Weights of a small mixture-of-experts language model, trained from scratch on English Wikipedia.
Size: 11 layers, vocabulary 10310, 8.64M parameters.
Experts: 32 experts in each of 9 layers, 4 picks a token.
Training: a variant of SOAP for the experts, 557M tokens, 8500 steps.
Below are experts of layer 7 (counted from 0) of a mixture-of-experts language model. Rows are named router (the router's row for the expert), gate (a neuron's input weights, with its number), up (a neuron's input weights, with its number), down (a neuron's output weights, with its number) and show model dimensions 0-159. Each number is 500 + 40 x the weight over its row's rms, rounded and kept within 0 to 999. Numbers have three digits each.
After each expert's rows: "gets" lists some tokens that make up at least twice as much of what it gets as of all text; "comes before" lists some tokens at least twice as common just after its tokens as in all text. This comes from a sample of Wikipedia text that the model never trained on. Tokens count by the router's weight.

# expert 22
router:410463467471498476493512466517532497458556472505472527504562522500593554533514447458529504595476491444483485559476505517503544545492487510526546488526463476505438479530475406553451493540523469540577524569531513555456500432529473493529516488547540449457418473541485494487488509473525492479519472545547539498540502485418570519575455477525515490564566536470447452490454414535480519510613496575522515501534476520522443542483476502575556445536467498513499568504505451463523463521521563
gate0:438452467449481400416523527448540467458461532517459441530440475508552566507481500462563465499495548524484420489540451461531517526493468523472563537537460497463540472533487428466511499504479503534515524478540474498468429504487453513490503499542523491574440507543472526503539539508471490530525416594525503408494528496596514481483510564468575545492489488522578492457545468445506452537465490523497582459610556548497548474527488487489495502566469449522473510470434470495553538510488504
up0:447456528486484421434479527488425430469467457488484479478437466486521544537568384514493536460511497490523494513543545532464503538573565408499462532510434507530403468508558559515479522499541434568540452495493469505438515460562531478524491491482497510495486517597451525480530494552514491442517433488530555411483517483497497461516523519548460483503505446450488484469433536519515506466500472520495451546473469447566535570470536452528467586479486488476537503522515486476438496420548520
down0:499517488517431409513520513548529427562472592490531458536471479448497488519510472431582480542428445538461467515552567545613488487434486529411475543552478464448529467478466511469487407520459528532526555527537480479479516538451533465503458522520535610533455503491530442511479515482513468478512483428512419437504502459533523535491565448529518465441569458506527559508497489532511481454507477520481579473442500511510496510506543515471459512441477507478421485478526491481496509514443515
gate1:509499491406522562494554542536410503470539557435465480550508513536520505463474484494510505570484506565427531470434457461458509511537537499555499521520444553493540410533522460510557571568463512443522525499515478511512519565555437433465482523498561523488545552478480605491494487502506534450424517456477493417512456525517541485488473503623493526536526517461481595544489581478470586502461484506465472451560533497528513530492488442494495501514526530496467489515480483520460432520516480
up1:461506493563556499415482503453494514517470521575498467477577460469537400496500412445499501452536487506496477483540476501541521497529555549486515528494518440469522528459495475582492484448470389524507493584450475441470474535481568499582449474540476502500488444504537521548512460486520518595492530462461474519501525539447532493476493452455470483463509487498401492433454516534463603466521477504482542524533576497520618520480497455489505486501496499555502521478524563455475437493557518
down1:543518487497542542568542480538524474536494393510485570443505468411486442546492474488524506531493515569532526488554547376463542464565472489509497463538452442510434521530545524498515522439474483589478478435464518447502520517528623415455459501480592509615489494450462535517436482522569542537518459447448523463507522485500515486468534475519513536441423496490490495524469513493500496464499544544458484504498497461515513511452491539466468515512519494472473535506539476554551450526483526
gets: ",", " of", " and", " in", " as", " for"
comes before: " the", " a", " and", " but", " which", " he"

# expert 12
router:441601509497537546495417542445462517510499472546527506496471584512543455452468494543487523411489483546486482499505542462465493453483511520495490474523488566532496485521464521525502484529474460439397475497489483528471578433538485472493533503521472503563523539486481518552528483493435527547486529485592491536497554459498426495418522514527524523514538548561420487524509471553575441485465509458564569449566534536504482476587425455567486435533514522494452467503523516543550474427509526
gate1:469479486509550513449516566502465432451478493452462543547468533481544504538436548453493447487422476507498471537469442518439506389463463535456439504534529537504490478465449437405439537493506527539516529507477519483458546464448470472454555488561432482595498538521460505475490501502529468550447551463534497489494514536562492492405480437468469577504478562501506469461521472469448517533557538561480574482510473514493553452553427523492483498564548544552474549461489473474500508502561522
up1:502463430541537504534522498488515498454451481512585506451498528522489471530468508503456499434510533479492503413542544474562506479453503490579464433503513564538455449531525499429415624426482492481478534397513553542485548476460531502536546549574491485475450478477527490541504535514538540554515490451532487481508497451516496478492500481485512475467502525516578498561460495455464518619538525504488520492527493500469499500500476519602429435530569491532462475416559469555455458531504513
down1:492460477493420567471553477459580531475549435490425503510480495589510528484565464413526476450502500482486509468496491489538509564490572537533470569491500464560493534455524437483505484544497483465493467515490482502500534519499456519473543495503536526562457504394511496558598483494536475479498482504481527494543521532491516492502479479511418461565409468425467541509459560519508525507439467515475527541556513432523528568555558434458567467451414500472546557518489545544495499516555560
gate2:478509555527508513553472433531504503457566465534479506499504504449478450469443477465529486470531514497504514477457473442537528497519563476473570450537459361528507466517522544528484510485492552566556531496480476500427546509564481462471457506453538482606459475562519550515525495548525478505460530523502530502479514517530507489556436492477443508525506518444463513524522479458511471521488487588436496503570497494573483476565487453578494483526577551539474487540442609452538594511577523
up2:502501408540508464457470622532532504567482441520481420473522530548499536554500482461587460534534463480499447505519445579453499511481530500454475536495448543481441496488502493496512443497509479561494493469440482490462526612489491514511540456470562544511470540471464481465498555454567483556525477518496476574485547456445559496504528592473564479558501512527486468491506491499471517505483460480502404518456448488421429478474545470519585488465492447507462557457480484494434532481524455
down2:446409536554518519514459474562569504472615507499513499473508373531510564513549505503505453508524598542502491467527451458494498491472504480532454471447505492481537536478458399502535476536441531536499504493504476507491498521532406510492524499535489439453550464483518499498473533543482507494535441562506603448539588537548455500550467447518461527504491532510517451493474526521547545468519482566496486437506571525437591547468490487560484510458506542535503532500478424503443498502464534
gets: "ed", "ing", "/", "ated", " him", " out"
comes before: " to", " by", " in", " as", " on", " from"

# expert 4
router:489572533522467522485515556490523530498459476513495423383518543523466465432476499509468528534485489515528476479506524501501466389466569480461497477432525539532580442458471540446533477505467494528513448532449506537509451501454499520459504536539436530519521557496519408447502539522540563452522503522527512533501516508503453541534419506482476511557537517508504434402571552553514484402486477526479539441424506456486494470487540371465492500526562517522482515500429504479489464530542493
gate1:442577513482462529501559469498494505519549439488536480418450523512456455524524491522513504470410446493502497552524547521394446537491461478549507491406529526589550500524526476440443484447503477467527466530492450448519468518497460483517452499483427446480485552553471449509502506551516498532470432579537535549539527473493477481432509483430502531569451500528491494496467452516553574392467518472458511473496482498548537526514512535456495454495487563520509503415436499538424497520446541
up1:493479434518552459483493471527530531553534518489421540450531430525561564505529444498454525557575524469551601516503506553562530449489475522493530539537532489435497521442483493536524472527431546548484462556502484492444537522517494489521526522543480527544578506510450562428464548533567472507526509441495476542476445488523437490483458533519528478501508490423475506520513582502503397477506507572480598471538550491520426506546465474476497521541490530532454504604451499492445499461487536
down1:445488403490483435424481498544503501529476427551525527499537457514402534498547530430473520550558514500469500491541457549566482497557517449466466509481502509499537495488464541550526463462554557543526518553555417500527468456502542491509572530453499538504548495526468501521494486457607526535595487526470487453473460504454502509507546460390490441489507444496476465492550503600536539538518522554525482505445508488529529524482479482557452555474580509510444487541507521484510404511528516
gate2:559525455517469481491485568558515515527474475478411514485470552515390516471507541497505470545467450471521445461506522425452535479533509535453542509518504465567467547453579477501484389467576548540524460535428508486526455507537594512444426456538475395533580483509401535460561562482520512524479441480464504516448513483557515484514453497447482495484529525485547527510512467501478441494528510518466485532529481526498480455518433458542445506515543545540504547524502474527556471484523462
up2:460433539489442495515510507496523448543519451491612506573500425549509491533482482525488497503501528492521543576504507546537489523521434506544458500502493548481478473541433470523485525554433521469469571486544535470454579470482422530538548480466519582416367495486533533551443465502509430486525541533519482477586470527488479455432531546535565483456503490488457482554523523460504530504478528520517445539469460555450454494423559503528562447524486525508476445471532517467449511475463490
down2:543537542447523515519494533497510481549499477576487473534456505568408472470510516470529443424442465479461450430417522491500488554450495466416518513465428475535454506493494460540457555505458471443514471488496445510416436440507448545471460445522535529519494473523494461548553537555507519516546538502481480519563498511469518461556504552492484516462526540487479503470490476483528494415481429466496487441487606426561427506434549488534536543437487567466452478506496491481563494470514440
gets: " |", ";", " 0", "°", " 1", "N"
comes before: " |", ".", " 0", "°", " ", "″"

# expert 9
router:527539538480470479486535453565501524515453559573496439534549502512463504541540477449465524539501511455576509500482401419484464507557476480482542454485525539520533485533490520488509431515451545479545546581567514534551496431557445452448450540494481572466509460550517518542535509454518534494576522531493464518522532528418481452576492512458393466493488416523481502508466530524489459438525499526511493477566504460482497500484581477528533452546522457511529469462537510471401534569523531
gate2:422543486478498527478511469569540518518475487530506532474491529478520499460431588527462502555533548527501505446562518452507523444451479566504530457451477478472523491547478499506532505521540476452588456553398465547505502491490481500505531461457415512553539547460486500474499426477508433566534531497566479477498509525510514513530382429458502494420525588527526430415485429544506513503466443513493521465491519552530493511494560462478472505505555550415506478501433519523482492541450565
up2:504504470526526479522503481478460456570456528489537470549434490477486539480532469512418537469491518501478506441493427473471543477553536536594505414560505530427527539492496520540477461439511523463482484524477559542527492565499559520471537526532562439543479489568451458516509551578476452429477434477469540505544544511463544465559452502452551491545420500460580488556577591452576507481523456501505470453460545473447504433496486455482501460481492453484552508472496542479508527522471555
down2:461422374492460478443459504545567504449566475490482449465516535476486495535597471500518522564586529540460428497558574486527560497547447434589474488561483607501508559471556505528485456425466522529524475492537541516562482475492542492517516468474510482470507431538447610541478475470528439512481482534470476514466474468469489483521493539502504468491507508524523485488458486493480514576528538548505505485468512503508488406487447535500470579516560515541477491452489468522532467507455498
gate3:477445541516499588479466537457506532467467479430512511522550503531463529560428516470467393535499512566426514487538548483507455583530527447531468519470456505465511433560465634417533530481497471493508588534445554474538446499504463531435433488501464562472504465519492501494469457567541547489487475509545491572526532447530515505451461468500425474486481500533513531387564550451468494520484539483527544516484501532525547475516533446525490479479482458480513513436456496520505504483472486
up3:512570475472483425523534465503482482606525517531517510457433434512507557514512555575490518504489483448501507495463536479532468424471493517405440527485499520469493493512474441525452503557494531510511428459545540484443580482470565486584564507526468522470491524450534517482536544442462434576469539507501474471495461533496497449431536591495545482466479515517510551585495488509498454434451490590476434494530429574451466501538438495443512454469461504512505472459457514442501526479490491
down3:490488485488465544483517436501546523498518489476524476475519586441494525521473519525442410440545497512481510506521518493458426439537475490486441508544492444461482525502515501473451489464508530534502484480461476516558471460450516527552372475497598600482520514484445528554468516527560486530470571546518447581507446567583448455472507449526506462466562415523486501501506509470534435524491500457504477487490482432461423473434479553541558506491516513541489546541589498463489488557459489
gets: " |", ";", " (", ")", ":", "\""
comes before: "\n", " ", " 0", " 1", " 2", " —"

# expert 3
router:531529475503417483411540465440480457401510496483471541542492413481534454500502462508537500434538528526536448418481456423525484464526498506478517495521543446528583474539519491488501494463429466573529516528584459540507499501562479493497553454491503514422480525502479508591493520564528420482527507471502473547574462477487554511543514450491500470579525487487485536470457529437526453442488425479474493538527472509543443507572517548509514440454540461483512405509550436464495503510493499
gate1:427462489502474480553515486527530445487558486480482518497515485441502515544534493488485489443492524574510426432522470475443554442536496495491572497577531513543561577502529522439529510437525442445483527550495483484528507457476432508506499397503543537432510552501438424565517550529513552480493522495453460439566470417500473495504495484534488441506537552553524558483490525505509602506517434449478446503519464597507499509462579480573528500448515522483499530521553529500523569535501478
up1:462478500466441539513477484463487481504588428469534557478460458456571502528555491538486524411506559568458468491465456464439489500476515481550529463533570505538530493560518430506507509514480506560448561471489486531464476462433463511522459477442478558370528505533448496573529499551491532500464474497483560435571452442527505494498531443589482463499476532578465534473491469502482490450469502543500550513474462520509504524546529491552609477537476466512534461500447557518567516492543489
down1:543538405545530472485558459549513506430453525503505432518544491415490471569541543428541534450559494546541503509487525532477474525504590489476464450521492502536501517543479538436515455469457492548489587524610481512465473537483526445522589551482487488596473485560501513479452459579493423485495522520504486534499406498505490493510537516527547502528521487467442587490537485530527495496530480473535492493519544513499530492506485545418508544497461414523415458487521440516474502506433493
gate2:473447514547449490483436481489472441497514498522511554485516575495503576570496506562503539502573500444480470513554485480489533441463480520449476563551554561497475552533524452424414436574467493493514558536463563525485500487482531473460539487514468539519509498421489511487475497572556494549570528516458479402447531529513465545471533546531457484475523496473447546515485444524566458519505503466478408529460492490501434453453503512614533486462498474539515516498534477497557493397489514
up2:501512452455482535518552473580495554525483511446458528559504497554490443477562499445460507546489476552598554524493566523558496536514499488536618449458488500559482432445505487524556498476467583467490530464489490485503450538515465531491463574503524534542537509538515523503552495435526460463414477468558493579471522559483498513564394485481500517493530522529512485524559543476464513507558447537512556505492495481447527499486521442433441541564499569450456526476501511568486471555541481
down2:536501470525539480507485530503523503512481490582455489469517413433506415543557477528503466535506441577417527472570519572458542515446509506483450515485540499458428498527513532471495526485475460535442545518463451457480509494493511417581561481507509545600527514555486471485417479532519503526527503415504485498530497441442489514460584521486537543469494519513503510475510479615528530437501499469539555567472481530514489489459563555529504462425498450528523543455471539470539532421463511
gets: ".", " s", " d", " w", " st", " p"
comes before: "\n", " The", " He", " In", " It", "S"

# expert 14
router:445505442518487453492510493431501440448545430490483484489484511517504549452554506516555468603563496514478495504484536575451518544444542449500492485530501504553494499504483440425490511535536580516529476520528402552516513459554438506589554464511482456549521510531506455520465522474458496466582493551428474535453483533466512458540443450517542569493479586459485497533501533503528482454495466561499461524543553414499514469476514462519511517527442534478481542522454521520446622540535475
gate0:508524524453486435510509501590489413477530447510481514427511482525447540540487475511540499478538587544443464480550549507476511546532523467456477510527498531436424526489515481508497481490580472529482466516506473470458489511446541539579586507478438471492497520501485531510494514517503545551536447422469560585466515474483493558524523508513485461522495523494509543454461562544484514511404487470510508530496583554546530507498487620564502582462474577487546494538517572511559444485579516
up0:494542522496504556502586472506504499545507500470600521473533462498517527516523460531551456463587485484511471529550425491478440523482554523539510484458564402482517473500563488457437515491461481500492479541536518492562485505445488525529468381574450556556522477504519416524474494518499457515516463507430511513487516474543502507554566548498485462574456568457475510484545554573461532445483552499547524469497401533481468510489537484472540525564465562468516442503524546509516505519545406
down0:510448518472493527500515499389527539628516563564462555550504425448553508491503475504450395498448526470517539528540376497589464480471483536487500502512507460485545455495546515464497507497445551567537555488494452461504511496437509502508535459508568497486429494512490495538455507497449485497443546492515522547521537425513517492522461525511490473534457500522514537518551494573460478511542468471491565497397421550492481543438442491418528446506536496523497481465503461483503451498522479
gate1:546450512454497443442559548491533521489512448484505499526472500542530479545521538451591491489511491528535515442559514542502518489440495565499496518430472539419476523502515402443428556533487500498521503492489458548484586498533489427552493518441614483521503516518508474469489512536459502529549500511557439401525516462453602542570503505542577536508523480512491428456551527467468493489502445502453460491510455463475507511507496455523531461528512451584477586485487489470540548569473498
up1:519506507554499476601502427572509489529471562524517486484505620514498502449500506514414522503398499485420541481466528524516482534439504582506435535478557610489508423504466489558506477533535508440451493544485523487506430525494539437527554522505498522420483507562570491440521491423453516414478516492496509527484531519582476479495491513511564531480519462569514495478527493520512498563512517483543454481456455416446550538490481513494496496444469550512500463500458486457513498438521535
down1:507571505494477530483423469442480463429498432510508554516513502536528601487542493550500528527481505446468502508403489573524518488464581485575464496473511481468526566561480481505480537549529490543489500555562528580463509458504541501539461460502531480489486533555521508459531509483497484512613486514501530412518485537500477536465479575450510519490485500475471535499459551556477463529551556515497458519538451472462452448447510495464486440417485441445496558580451436544459483545580490
gets: " in", " of", " at", " on", " by", " to"
comes before: " the", " a", " his", " an", " their", " its"

# expert 26
router:504529594514502555501506498488490536470486460515557487466488503489491438461525561551485529539512567589557482480514504466524530418424592488525467461484486464508512447520514492484429448482477485541514480519352447520482526448389503462448566494486467550542593506436532478484526515485437495518514502475580490479496551458530491536500482487506494551547534519428475395443492535511569458447452473511500477537450520492508514465506558495475511527454497487542503491487522496491543475526545425
gate1:467509507501430518563496521517536528431534492467496492526461519549509444516505525459506489460476585524518494499516538491538584490519508541546517563432451392572520505504527527533569526608416518415535549529467403462476476501454508542499520526534470523414458478476485513516481507521486511516426472528439531512457466506468533488516532423541583508461488465523468510511556464493514502462475488526420537569541509457556518505539542461462434467437550464428502476452483484536522478502468558
up1:471508513520463537546496535427498440446474567488554491485435489543494485499520540485466514538557522465534448500552428540591490561584563517482474506478468496552512562550467507487446491597506483467474547505541529528544508466517584501528582440487512460455490476504494447533460479511517488524500473444532514515528481454545449519494466528505519529459439474553507426398545521525566551529462486540502420501528510501527518487577567472437488484466571509506534442520450552544524526445425520
down1:445428518518516567511498520541469487469561471426466442456437497509579429551574446500545468527531446476441463517477485474526533586442527506501512498497424463566578509430539427519479478570500490477513551530530473505544508499487539537458450539505465462491500487435543556469597545507470513487480508453502541459521485483525422416533457526580477489521498425437504509543546498476532468524454455539461497559439469510554488483479451459554463494511467449495514494473474429532525515505491510
gate2:470491532539486460510482497572453558433491462518578527498423460482505450523508555466489471458483543519512441513486481411472558509509525546480517459487520505468470417524472537433532565477481476467519540494507452514473528428524498448509513561520509550485481525485446555438484533459453576535578466585457535520473552512448421513530499476489407517462451490488503459465478473581512516445535539473440512560524464547453439545480554538502444502517547465465550423500489530554569512554485487
up2:433521465484470425489486533498549547505472486467509475492567465557541556475442499514507522474497436485504509529543491539451413456496474486519507547483556512545540553498551512533483468517550533476526530512553569476568516543458494470550433499493469548566454477500503480506505488579563502494441439422537469481545517593527587512543499526548463490501554502475533520500454523450439485429488517523411495494454523478571507427467485565484503459537431545503529500551543596432426493509509506
down2:470499507519483509502492432540549532536564475481568545479557510446528579470538431536510420478478501420556510490628516489466526502549494465557488466472529518502460562482543513471518467490507453489481390467457519471544466472542477541482434561446510427572472546545439491459461485485449522478497500450561487496549488566529485454496491484526468448479509526445457470547545507555464442538466497448550537478551533517466531514472558485530474482499457540578542553543501519442509437545523491
gets: "1", " 0", "2", "0", "5", "3"
comes before: " |", ".", "–", ")", "%", ";"

# expert 17
router:484469550549548485458537437550509548452483511526566471555570474474526496495499560553537436443521530528511414485445542483578494490480485487523458502519539536503493480531534576467478560440539445526416530511476524451505493444408492452451507495464522521493578478423570427525497522477452508496479552493523539447481479549548479494522451465505532476485521509449513476505438563577440517518498441516457466478543523465503437417407496510515491500501515470544521513408516528530571491546516478
gate1:448504531419444441442492447522516525479542523421504512491499478468528497585548434564502482398533519476466544459518519521476520544565501520511516518466469550485521552512542547538465516486506526454466541469538495409515527427471532507536466444433529484441458511531516478529502371529493517497475573486536559431504465490507483505549430529474534499472562562544533518439507518535469570545474497556420454563477492541526510501479517532533516557461443541512542538446468457463468542524504515
up1:545570481488419533546468476455567533445510500497521435490521558461485473447450499529520538610484513488529504475503463559501527525475564485450583552491533583592550466503467541528470478491546540572504504445478444468468503503525487512516468538499493460495500515492531541547473541484493574536552514532511554523574406482523526515527503495464473464537502416436474476544477462481511449485562499462493501381495485481508485493556480582515537544478523519540535487512448489455476502510532613
down1:503543495543546498497551572463561530513484572480463521557524537475487444487438497474530450486446414492490494524554522481534508475527483468458543532542453523477559448511471614458504464508517422489468467483506483455517454575539506528518493491497481558461542437495493481520547406465489458512505513520542534507472505473518493503443463510519483433499511394546412456505470499555501566461411424437513508470477414484488504513564547418502483515485496542510535558435459493481414476508526500
gate2:506531535506546426519493573448460519543531476427498549530475405459473555509460457443547544453579528560510494463441521509506539550511472481604546461495479515478596476541490520517419567504515509517486573509485551535535550501502498515506541518500555492462472525483434459528487481453490480502423424522473582476529560515564563482456501525520528487539454469572464538522506589523564458478414482487453567479498482490490468475543532554519475522539525480489543513479493500467538463558495475
up2:445458428529551465537443493523476535475548507519513600476574392509495450483585451494510549475476544496485451416492527484532563521520450531487451522453457587479499524540515506424487527442496513514426495496509536451522483478498511512519507516494526553450492533518450418515489540469537493501450452481466541511517564562567460458540535459512560498416467538475522550500464535454509489496458465507534494515470539481509507482509485562479475469593483566540621517495515512450522491484567449
down2:508498460517636511462531431454509417540478500430495560460521548472491521523524485526483447534525513507427502481458446517480534457499476433541543470498509463482525559571506469508559519433492422506528458496489526496471514561522531539526474507561563541472476540417468516471445506558514474501508532426513561497501423484513564519480468548486514496523459511464487580481600429475503479502497552468569520434502441451535499530528539464513498543486440439520511444488463465570475478472462558
gets: " 1", " 2", "th", " 3", " 4", " 6"
comes before: " |", "–", ".", "th", ";", ")"

# expert 1
router:528521565500466510470468470509461542494524517496481544499512533507622544542462493553486466508464500416482535451494467553451533525495475560448454496458447474481460532502487466521466510463485504489480488468505431534485514478461527515495583475486502508460398478470474540562532474478499442581529553479522494532541595465532484469509499483502483515540483478551492588481503470496589546567452501484512561443593515480381554484599468515567502450489477534492482492545454520506504545419540476
gate1:414527457477526520588459529517502469485524535492430567494482510522558506531481483500452480497486440470411482501491471494484490473550562538482470506470525382411500504582509632523548563533525499564482505565524502565537444482488495543461487507459511508493497460471469495508511480533521503476473461453532550518513543518502532497454495538492545428546519519495475537539557419464499438473513495445533536566620511560481560490500492458521443438435534466509526452468466465532477487540514495
up1:463458458498474483518531459519515443523522476544399566447508557490522504535516528483490472468483422457510517499507522508446525483499538466507411533505499459460550401524410583551435507556498529515475542509566526552534465480535497508459446504545523490472463474477568481487492441499446450478456558470615526489545444479480458549501535481487532444453519569489522499490504499501456473532484534558503511528505472533504530512510490610527396472423491472514538423501471421482475460523513464
down1:514547577541471556520470452570469492520453417523525497515483563510527623467521440519543517519531504439485468548471498514513541485491469495485573491507478497541558525516517554464584474419468501545535490561525528509420550477478534545529500455533484484502505592490432431519549433494484551518469443462585479513499469566548486595463454552546534473553461527554554493504481564509507432483494437510501466557490501475490533531429543519509499450495475463515484497495486541516480525432499456
gate2:536494548514535497504435554584543386481494476518523492495519511443501551489484513507606491526446558487439490480482549552570550511548472482467468494496504525458525509512477584446463452496582471552484508439468462476512526545473562581485547496526476462461497501512519570459453521491460512442425498493514555474458478432487486461505538489503581471490523535477526630462537496512535500495464519487453505453548488548525515497479424524535587511528490507589477506466554496516463494484437449
up2:497557448458488486467524504483437495472540499484435489470500447579446522547536500502450540494507471541538475515557448517536487496483528458534488485460564515493490479488531463409478500484458492443541465487551510556402512487537581470484487575481494482532527452495539479466511470448515496473502563440540384496564498500486504458427501472523492553467534420585453473454544473487450490457495525491544517555487567517477491510478475518420394455466494439437556541554447475442504440495527480
down2:515539560498521468497499535502480480564472459509442554467488568491470482546510536527481531476509457502508451581467493566536543524471399528447498501577476511477464459463407563489514473464554509534572543429530525504540542478467551511519519517502509456531466511493437499453473527501466402479439501423487505426534475457496549529539492573484549456588577504497471435488475458504492429548512511495443534497534424562477530479539496544479495567565486480488507452487532514447437466502427504
gets: "ing", "s", "es", "ic", "ation", "ers"
comes before: " of", ",", ".", " and", " in", " to"

# expert 10
router:501451543573590518454555489563552463455547532522519513447536510508475501517535499429477515474459473500487543564479448460568437495492477534473558483444495476527488457490445435471514456442455531466570547494572494504518506534511514517466432517470530517516479538376508509588487522504487508436504548534494562529476499544525480517543506514520501503473506463436442520501472539500443450467494506378440465420488488434519468473546418490497568523491462507565503460530493444518484573507513454
gate1:468477522520466453434471493464480466467505531481494473537465506496498498416554521491543437484559513469537435527572542479490486492427485381527522470474484507575492535560542445483519557481398426465445481444509481496495530585536525512410549501474542440504545460543492467528527493553542487541483527451495526540542556481502488555489559523491542562449468527456548477500506463515447510559432538538539498468542504472417547558498499466395545538471549508510514526503549506543529512532488523
up1:451514502569497471526510485499508506497474530464470535453476448536553502488546490423469466497578515476487484469592580464532484521461542429491533449474452530520505527463424514421480524429466449456473484421501490541487508532570474554479564476575561451558525501525517472481560507457491497538546514438525502566517452529437505541538522487492491471489478500496419481487527449417416508579470584581519477443464532414457515500514495487424486502473493509521517498496598468517486486510492474
down1:468484571488535491471554546530529493496612495476459536550490506591491479556466476499462558509463478515515468521499536538464462555457517628495522530558511525507540516518496506459511385460555407488562512528508502539479543526570409523500502438433589445535455505498487504522527518526481518525444531535548474520494515506489481541481553460502500546501569476400491481496491416534482527456442500502522494491467492492498520566488476474577514514526527569458525448546556532484529449548517510
gate2:494485526468588481513542531525471482504533470475564514543491484506449460434500438504505456546458558474496469471492437522482541458560554561447455420519558502484593460498472531473492553514500530525500496424500417477483494513441440504568519497498568488532467482527463441580479502531476509558454486454463462472575460544517478490496473533501507435545568538554471497441451469452505502547481453493456547484553510527516524468514440511562460505567539398527503492406548577519518519525472523
up2:523527544528543529547462592533430509486495549466509518528501500503463595560488460523555486491504476467503485509488477404486495533505536552466486451478493540474520484499540482467485512410583503513579457457535497517508466509473425448460489513492498472508443496488452508589478530449482557547520515533545556527459494495471465449486536503445510527585524522454519477503429503564470549484398538479461535470509491428484504435475484485484445526557568481547431587439531513445583536496486545
down2:523557560502490506526533494462462438499503502516534451450557492487549518482593480514517529488533491557529521544493505517481571480423507536483503534527450517528491439449473481524463514526462579495506488479526539474459523555556486494479526475536613514569485495475512479495426465547456394430504509487475460574552559472459505498528468416503549563520530522536456523512565535494469453483553461486435539456510522423433525523505512471631534499447515545522491457490455465523470553548526545
gets: "\n", ".", " (", " \"", "==", " =="
comes before: "\n", "|", "-", "==", "The", "==="

# expert 6
router:478463509512400478488474480431461436519580427471509503510485537520469600489521414448539520521479434504513500547500497502527552480521533526503474477572506412534499494497484455433502454632535528460512457542513499491523485458522484600444502459453471443477542492473509517436504526497500527492518525529531495522512550479496457500504428541483514464519495545491522539557509478475569502536580496529501473525483568584472504573470497384543453473501423543529525540509497469476557517554521499
gate0:473441490530504495483578447482494509485438496536493488533565500571532503480462431500636493528444540503432431536574500522460506528455521542532496424529514475481536525492549519446520434501518551487486538467533502535559527522530553488535555444531555481555478447495510492472520525539505545427501563536522496464532495487511508471460500448508526543502486534543501501468458553424496512491445528522443618504455482532463489424501498479486492563449460442550547618507445546501503502564507503
up0:450438519440509498494527517481491440504463481525536541506517542488469464556556485513431433493546477558483600532514484493482493541495534476522440542506512495475609517464549494467519516460434475459519485501421506505487552484498492488532436373492471495518443470464566539523469521491503554464498472509427541451403581501552459488500548555475416538506502491513483504478423499448512556419440513446534496500443503530512503521498416514544481543487456549531464465512526518584457536529466506
down0:463535490576497457523482473519484530502456515530464491475499591528434431415517482468514506516528498551499524453584470482463455531482482480504486519494439492491488478536461509460499481511476473544514479584487507476377451565481507516461527515496560543547441458478476506548542524520544489536417544472527448458572445493506572484526502428511555534465485444520425544477490439462455518487515505575530533511514461469506543562567530562459496530502443532399531574496523486467481430547518451
gate1:599488499510492503460435507485582509506511487458534481498461497463472532531499414552483518522430473515447517544442477544418461531489528510440434444575483511531544492493519526537473505503471442506504470485530581637517534557502522512589421497522504461521516559483494568571501555538448516530559514463555542451516491470442485465542473495473480454466498456465504457475581411553497551586502472459468471450464503474525489500491438461511529539476461512490527467511519531524505492552518465
up1:510526517486478437478534575423579596500425499493480540482493485564480474508503497489483499493572559456576568437578518499464555591509511517463507485525505575469411447493485501447461508516590509487506446559460582466525511465421495479543555541489504566532486538476488494556541509503453472514447503506481426434483532492512517432567483470508562528516490499496462470531488531464527476486486542499462493521558420468493500547530598527453516496501491417453518501524438504508485490520516503
down1:384564547465492538572499502488523444473452458480430488518541461491438443541439508511532480510409538485478481458596505474551436453544479481492491507462399493496463511547419478441473490435501464487499569502446542423448491482503580461497474488487539541472494531513539464547467429493519563539602514468516463410518535511537475483470536467463489478477513493592495481565468510546508440452464468482493538476536512478532520503521473563503482489493553530480458450487504466538499498505517462
gets: " and", " was", " that", " to", ",", " with"
comes before: " the", " a", " was", " he", " been", " his"